python train.py --n_layer=9 --experts_per_token=1 --d_expert=256 --moe_layers=[0, 1, 2, 3, 4, 5, 6, 7, 8] --normalize_top_k=false --vocab_size=7829 --rope_base=10000.0 --parallel_block=false --init_std_o=0.00726 --optimizer="soap_variant" --seq_len=1024 --dataset="wikipedia_en"
Below are experts of layer 4 (counted from 0) of a mixture-of-experts language model. Rows are named router (the router's row for the expert), gate (a neuron's input weights, with its number), up (a neuron's input weights, with its number) and show model dimensions 0-159. Each number is 500 + 25 x the weight over its row's rms, rounded and kept within 0 to 999. Numbers have three digits each.
After each expert's rows: a language model's description of what the expert responds to; "mostly gets" lists some tokens that are sent to it at least half of the time. This comes from a sample of Wikipedia text that the model never trained on.

# expert 1
router:471503531470494545485492529497517473488502511525490494562460494527556531489526515521474497485499543490565528507499501470448544487512527501530481480479501527507523504498519485500503528454498511480502472455480511484451515489475442481461499485488535480505525526501505534486518535479537495493519517511526530521507569482529524483479496510503502532513515508516471516498515484519540501540498486491501508518506523530470490516486513518483493537504549514490498496424454471462521473487471497
gate0:478508499478526483503491491512550483465535510518509485477469490480499509509527518505466432492535487507506499478506494519507565471493531538516517517498516471535473505490520526479534516492476502555482439509518501515503509472559552515463499523496463456521498491562480493499474500501471520496476518505499508489498494493472498527540500498515495512522516478524504495488512507462453536529531539442471480499557521511494538543524572509515458494522483508487509513478499520490533492507499497
up0:501492510508450522492530497541509492507509494512521503534541526505476466524501504479506485516481521512533547533478496482497481474492516489478535514552483458537448502513480480547535468518522496494476492503462434523525485514512501501518469501462520463505491476514496528494527500514477486476491547465493523473480481477543519496539509496522480482505492538530506484506522517535504455508489530534511472513502532533490481492490470523478535544460449526513436504489529490539493563491503487
It responds to: Linking function words. Conjunctions, prepositions and relative words joining clauses, especially the infinitive to after a verb or noun, plus and, of, who, which.
mostly gets: " and", " to", " who", " which", " or", " but"

# expert 6
router:457497527537484515475516528536498507455538502490469520527467499553491524493500504497485497514487505504524498511481489465489526447532495529509488520541523512479506530508482461444489509465471478525519491506516479477527454472509481473487479519507526466479498482472476515503502492519500539514492545464494477513517546490475513523456444479510495522502521481472510506470541537478484487494484547525467492494489507501470520486519515534471502481520494482522489517454464518464501444470416501
gate0:471489504529517506496517440533499476520482481518532525531511543483538453514484514477470552481512482502500555503529516508477499482510529485511507491506501472494533464521461485502540490455524453509542499526524470501496550477519523465498505549493476459512525515495500491514519497525529528490467497511524503473509532504498529481481536539483452519520510487445472466551481494480499471544522518497466534512488491534507515485475522509495485446502504492515542529497474491469503542509518538
up0:488488485505537500511540506469469528506484529489454490449545493491507496513478438471502475509530515548492548501475536526551540526481498507447455460493546475509510502520473511459495495474471515535504514482494516512473504504490447499501522464509499495558496476489527497490453485491499512478534513493490521535524500521477518517483458502548521521513506493516450496495511501501523521474541496539516530447526491515514485508513510479497458531521492538472483492530478505479484465500540514
It responds to: Sentence and heading starts. First word of a sentence or section heading, such as The, In, On, After, or Career after ==.
mostly gets: "On", "After", " During", " This", "In", " It"

# expert 10
router:495535569466492494493500516473544434535501503507476461499476490517496502531449527503478503509497531491475517498499501514524514478505518534474501464489536504487463532491521553510547497501497525473488517510469511542506494499509507459460584488540496459491455471447490493522506522500546529470526509530477539479501558488480521500512519481523511462538494461482486505471570513513509474516506491500479474513512487499511515488467482499486502534532493490494498491477525479500492493485487503
gate0:464537531485493487504522492498496473493502486510485504526513474535470515499524486496490443501513504500499492503546481482495484537500545518515486540507508515508456514496493493489528516567449507538537482534510495525506542445496509497476481476500484504495472529501513502499532484487503502566500510468475561516520501478484542472511553449495488505482448468498494575504517454483481475527502529490479505491484489490503484499484538552494515481456527509525484489456511473549488503484504523
up0:500468507481479510504501497458493533520514496510499495494487460506497466460503500492478545532497516541492471556463525532487478508484450452496500481488500502488514476486491488495507483518552507475505495440476532459495495552476473510522484483473525478527508482496500526476481506471539533457532506483546459484519480490527495493495484516449493504524537552532482487516482510472525507446519513458516522526479524549447543529513494456504455503504459515549503506502508500498513504513505507
It responds to: Table cell separators. Pipe separators between cells in markdown tables of statistics, election results and sports records, plus semicolons in score lists.
mostly gets: " |", "%;", ");", " —;", "\n ", ";"

# expert 2
router:460501514475497500453553523468500457548512501531482504499522509500538522525494498487492474485547531498548505503524533486489496492512548477485508491527475528498497509494517504478512526482531502469483522526516501511543508500479491497474495492528528490499541486463521502510507529480529500501494517528508547540504544542498571511464505522549496501494537451512500538481533464492467475525482517511479444485500538532532517555485493498501516502531531481458522497451487477528486494529518532
gate0:483501572502492520452471516503541444501477490495489470493473496484504527490466497479479490525507498552507517536515520492514496515497509481526481518482468474506486523498539499526512511456525457489503488530516500463525492450519518490513488497469516544513498460481543512519505519506488501502495531518488468505482510493529468514484510505460552503477490526478523566481546506496479527513492519476497499508531539489494452475520506522440502513482535483519497546528491484543445470438519498
up0:479508556516508521466463521513497437530497487516521496469546480499488483514531502521497543465488514528525496447514494486552503472451490503478499503485483516553516511485525496488446460506506521510487476523499467509532500525500489487504535536516532520474474510460519465501494519511490513526497493469471526517527514533541461510524508496492479510444576498471486491501496456535528495531493488494517496503454495481530467554485464481485481489491495440496507497499491506460495498512512466
It responds to: Commas in running text. Commas, especially after place names in County, State sequences, after years and in lists, plus colons in infobox fields.
mostly gets: ",", "),", "',", "\",", ".,", ",\""

# expert 8
router:439518515462499486454485525466514482526535501519498444559471483506513513511549496509474490527504518510512519517484538490472542450524526499525477485504501508477543526546468524470492508511481496512493491475508510527493501476496456456496511500496480453492480490465509502477505512449502501503472476484486470524515510511473507502515501437521518493552547453470486491494514489500504462511500500461538505523481517541469495507502533501488461445505538497507487522489484480503553449499467511
gate0:488526497484490524549541496487449519482505505540522505539553550491495550508511493497546498441468500494532504516508522489453554515484506502565505483493498506501501522527504478503537498505502483518473487480498492482474451509497444500470480492517491513505548479508497519528479481506502541487465508535462488484460523522546481492486483479464519512480517449495512505485494475495480522474523519506529481506546528523515448516483502513512496468456511520502444468492500537517514495491548490
up0:492527444478567509465506508486469515522510517512504480462501472488492481514499532523495477516480497458473529507510468499469493465510465474505474501518491476460481498478457499494536478484545495511493516494539417498501483528480520489528493462508483511486550529448472520530485481506499502532527478496528534475517499489525491512514495478476541500498478481511512507465491540425506474462478539527524488506495485493507525491478511534481482504474502492470535496527503524562481526536512536
It responds to: Verb endings and participles. Verb suffixes and participles completing split verbs, such as -ed, -ing, -ated, deemed, alleging, often before to or by.
mostly gets: "ated", "ised", "ized", "ted", "ified", " named"

# expert 15
router:455510575554471482500490508498512504504543481519485432496468505481530483509521498490503521479520496490506481508517506473494520482476501484521505482521481521518471504521538525487552538480475539466499517433451535500492447512508477488504495466506503483554503502502439498536468483464510526466514496478493540472525491505535508499501458462484496530510526529489499541473494520497525496524483512534472516512520561479492511488460476489502506521507513460464465485510532511495500477502476495
gate0:435492509530507496494509500513530556495500494563465539498492481499484524528463521496471508482453460498478541465528514504507458468517465488511517531467516503468509511486506505527478521496508474494466535518529550480489481490513467503475519487508491495484494481491493473537522515510526552503486529473501517491545503508529491506448526519480504536507518530546498540466482544492459533494491492550486499472497475505540490478497505441547517523484512484455477490521536523509493482485484526
up0:510503479464506468492522493492498491517498469483508517518513497517499467526488475526485522507509473486499472502510469519515462506526501517515453507510499529480523481496499487467509524508401488487494485563522500533513516467503463497464505470497505478503476532477522481511466516518486471563520468475497477518475467471495522574476515508504524500494491526521484490525517492485492433484469514452516486503478506500515489449483518518498456461506482489516545520524500540494493471448550540
It responds to: Numbers in data. Digits and dollar signs starting numbers in tables, climate boxes, statistics and measurements, such as 0 in 0.6, $200,000, 2,000 m.
mostly gets: " 0", " $", " 3", " 4", " 6", " 5"

# expert 14
router:467515521484464472466502486469531476483541501570490491552490537528513530514519427508518512479478513504530500504511511462495519485496525528540510508487533493509524554527541543510553524484459498471497505482529463518535464481513488483535503476495487488529503483479496512521494533518509507523453500525539491529483539477483522479490508510484484475480493460520523503486520484459498468534456515495499511497493507511482538521543535491449496487489500447530511469480526505520486485464503508
gate0:507483508474520495514501508497492502521475499517512497517477511498510500492482488477533561494469519545525494459493492468498540491557482472530449505498529511480483542490508492510461549494488530485487452481555490487529491546556510497484512479525506485523489443455476422511504493508497494521447487539493500466509527511518528530473520494474486510517523506492487498469470490524454489446544532493519472467519491486479525522492513514503511512467504517500495516522506436462494496535516504
up0:478528509484524511519514535467510506535506526479513454541483525497544492530487544478477560444474507524503560482524518534564499496476501485489518527490513501539450452518508501460517488539479488462513490468484534522541495526493466511477517470509503492478490533481473489477511480480520460454489490495507477483488533489498469508475531507483514479487507468490499552519492526517533493518517504469514502473509529476512521531527507473539487462467499501540511482530504490462462516518476478
It responds to: Auxiliaries and years. Auxiliary verbs was, is, had, has and four-digit years after in, as in census in 2011.
mostly gets: " has", " had", " 2010", " was", " 2017", " 2012"

# expert 12
router:480519563486457460477542490489505468474514504489502498510503516477498481503512515481491504494472530498521521490494554511495485466538499509503482512518525495490514521501443520489544508514458540515509505538489489510480525438489432480516521480486475442543510512485475482484526517487553529478524518492491512533472548471519501506473482528527462509492546480529513499513548552505498485550461478525521489465515500482465487494492531491489487508538529473507533528500503454502518478513478497
gate0:542531512502506476498504487500487495496459470489498521519513446474530487474492521509475509461511525516524529512521484505517514510515525547472496491492488501504475503527543472482496528469495504482506490506502508558573486471504453495477530501501495469468529474536468486453497482507491500552512506478510509499501486493534476499486501511496473548484499481475513515496490539500483526497471511497538490472461484485491515495486525432480474441540540534528565453496526503565481529483507473
up0:519570476480504480535519493465488484513451457486518497525526467509529489502509552529453499512496544558475510522492488460482508498487486519515508494505464518514507500480511488489444493531500549481469477470501512550522503502524480491486532494524470469494512489521502486471517483475520549515498522523506504444485518509509486513449500509481508547521491496506494465532524535504477521499460523435502535486467485517502510518488518467482509466538501471530527502443487515491489495549494527
It responds to: Line breaks and periods. Line breaks and sentence-final periods ending paragraphs, list items and table rows, often before a == section heading.
mostly gets: "\n", ".\"", "\".", "|---|---|---|---", "\n\n", " MPC"

# expert 11
router:459510517496512509536503503513526482486502497523496514530477545502507500547486533489475513509478480467533502444528502454477493496532493557467493511519509519502550486520493530513503487442533506500495498487488455508471518500424483494492518504494483495491484479475508503530464522492511509451488485430454499541515496504438535511502498494533512522524557522484502522474495528497514465524517504480528501508478496540500502511493489471468494514508465458477512513473440498465542479513500538
gate0:510544505532544454464518466467468513503519496462498505506491483478470523501477522504510470497506500500528473513511504459458487498503507551508523482508499533527494450458453546491522474525471495446475469510519474484469522494490497469488497516464511493534489512501457474513521508515517454523510506508481493501511566453494489492476427472527501514511504490466527516455519501533533527471518503480502516482484543550497510515509511498524498491477487496518498468528502485478433468512471512
up0:510490500487473528510509456530509462489531507512539473525521550541505484499503482489508521495487513500521478523456488495497499461509527509536522460501506496481513435528502493536562509497504513460475504486498499497481508451483486516465498487567491503520540472478515518508497516530534499466499523469524472445487472466495543473466543533485512506508488536524543506526523506504499460543469478474505485514512485472476481493480513484500490487510447504516524538491486528511551492506553542
It responds to: Hyphens and punctuation. Hyphens inside compounds like brother-in-law and re-advanced, list-opening dashes after line breaks, table bars, and apostrophes in contractions and names.
mostly gets: "-", "'", " de", "’", "!", " you"

# expert 3
router:492515513522485519456527499470506521502569493501498472533503514549499511516487510484449492475520509526509503520521540474461508479521537479505505471514529489505528515514510493502498512499505461514486473511512461510517477447467428480465549498488554461552487517498478492482505521470562500462522490465477503520476482488493510501503537507493493486485510481496532531498519526470550518472499548497473535522521526541455515477499525525472471517515528477491514502478513555477484514516474483
gate0:498504537507498477486501500489501494555534492511544514462462520510461522501525481467499510500481564508465489476432463474500474498517467504526515506496464532518522522479504474516551506516476469522510499453541492525494481493535480468494498527506465526494515508477531500512513537494495561507489491474512485505522541467468486493479468467512476467525512474487502501475494526534490537441518512522498486482473489534503516441505493527484485507494552456525515439475499492492479495487465504
up0:507485462549488517495514486479458519502503483463514502514510491474481539521503468556471480441520490507515505478535485496505511506529493532474477502499518456480484494446475541480491495465524535495487497518464509459527559514502521509488552516529531487503499483536479452531466466527507447517482529490468495441516486468546514469520502501523526532513492493514486523526503474496526491544481502455473512527518482459475471493499469473448522489489486541487486497503506509502479507516471481
It responds to: Adjectives after articles. Adjectives and word starts right after the or a, such as same, American, largest, original, and first pieces of split words like pres-idency.
mostly gets: " same", " American", " political", "year", " original", " largest"

# expert 4
router:486486504478502458484535528471517434479494498506495506526481541517532481521471494498492498515519508498508557487489503470456510486529503514500444481530524536513519520570481544499517519493492520466514490518499500447539478501462475490480518501513513526513491467514505521506531489455511497480510482465444532508499549500501546530540494514508510545504504477514513488478526540477510496501522519474514536485489560457512522545492528504480504462473529489460493481478468526516463496510526528
gate0:474482533476515499512535514529483520514495487448536528544529509508496499542505525546518481478502524501471462498507513500442509531515534498506491478488516556517486500496525519489519532548543503518507480492519503507483491475530534526540496493511501468484515519515538476533560486469474554481489525508463451471518479511450473562507462457447471484491492476512539481484479514529512477536514513472503511530488507507478477496483519498530498478543520513478511507496477495506506515545471489
up0:511506508490478486482511523500476522504492485524467542483530524490501492482462469485550520479487548504521481517513537497510496517507475506478508523467500518466486497468521491520527482509470477501527516480451511492462541483481513528507550531472496443482527516540514452468491541496450494471486494456522481544489523538523494503475513495535522496495531499496474488494497500519473505474466545476555483476529515516513523474455525460486526495509507564499515544510495523473522538452495464
It responds to: Word-final name pieces. Final pieces of split proper names, mostly place and personal surnames, such as Walth-am, Find-lay, -burg, -ville, -ington.
mostly gets: "burg", "ville", "i", "ington", "dale", "cester"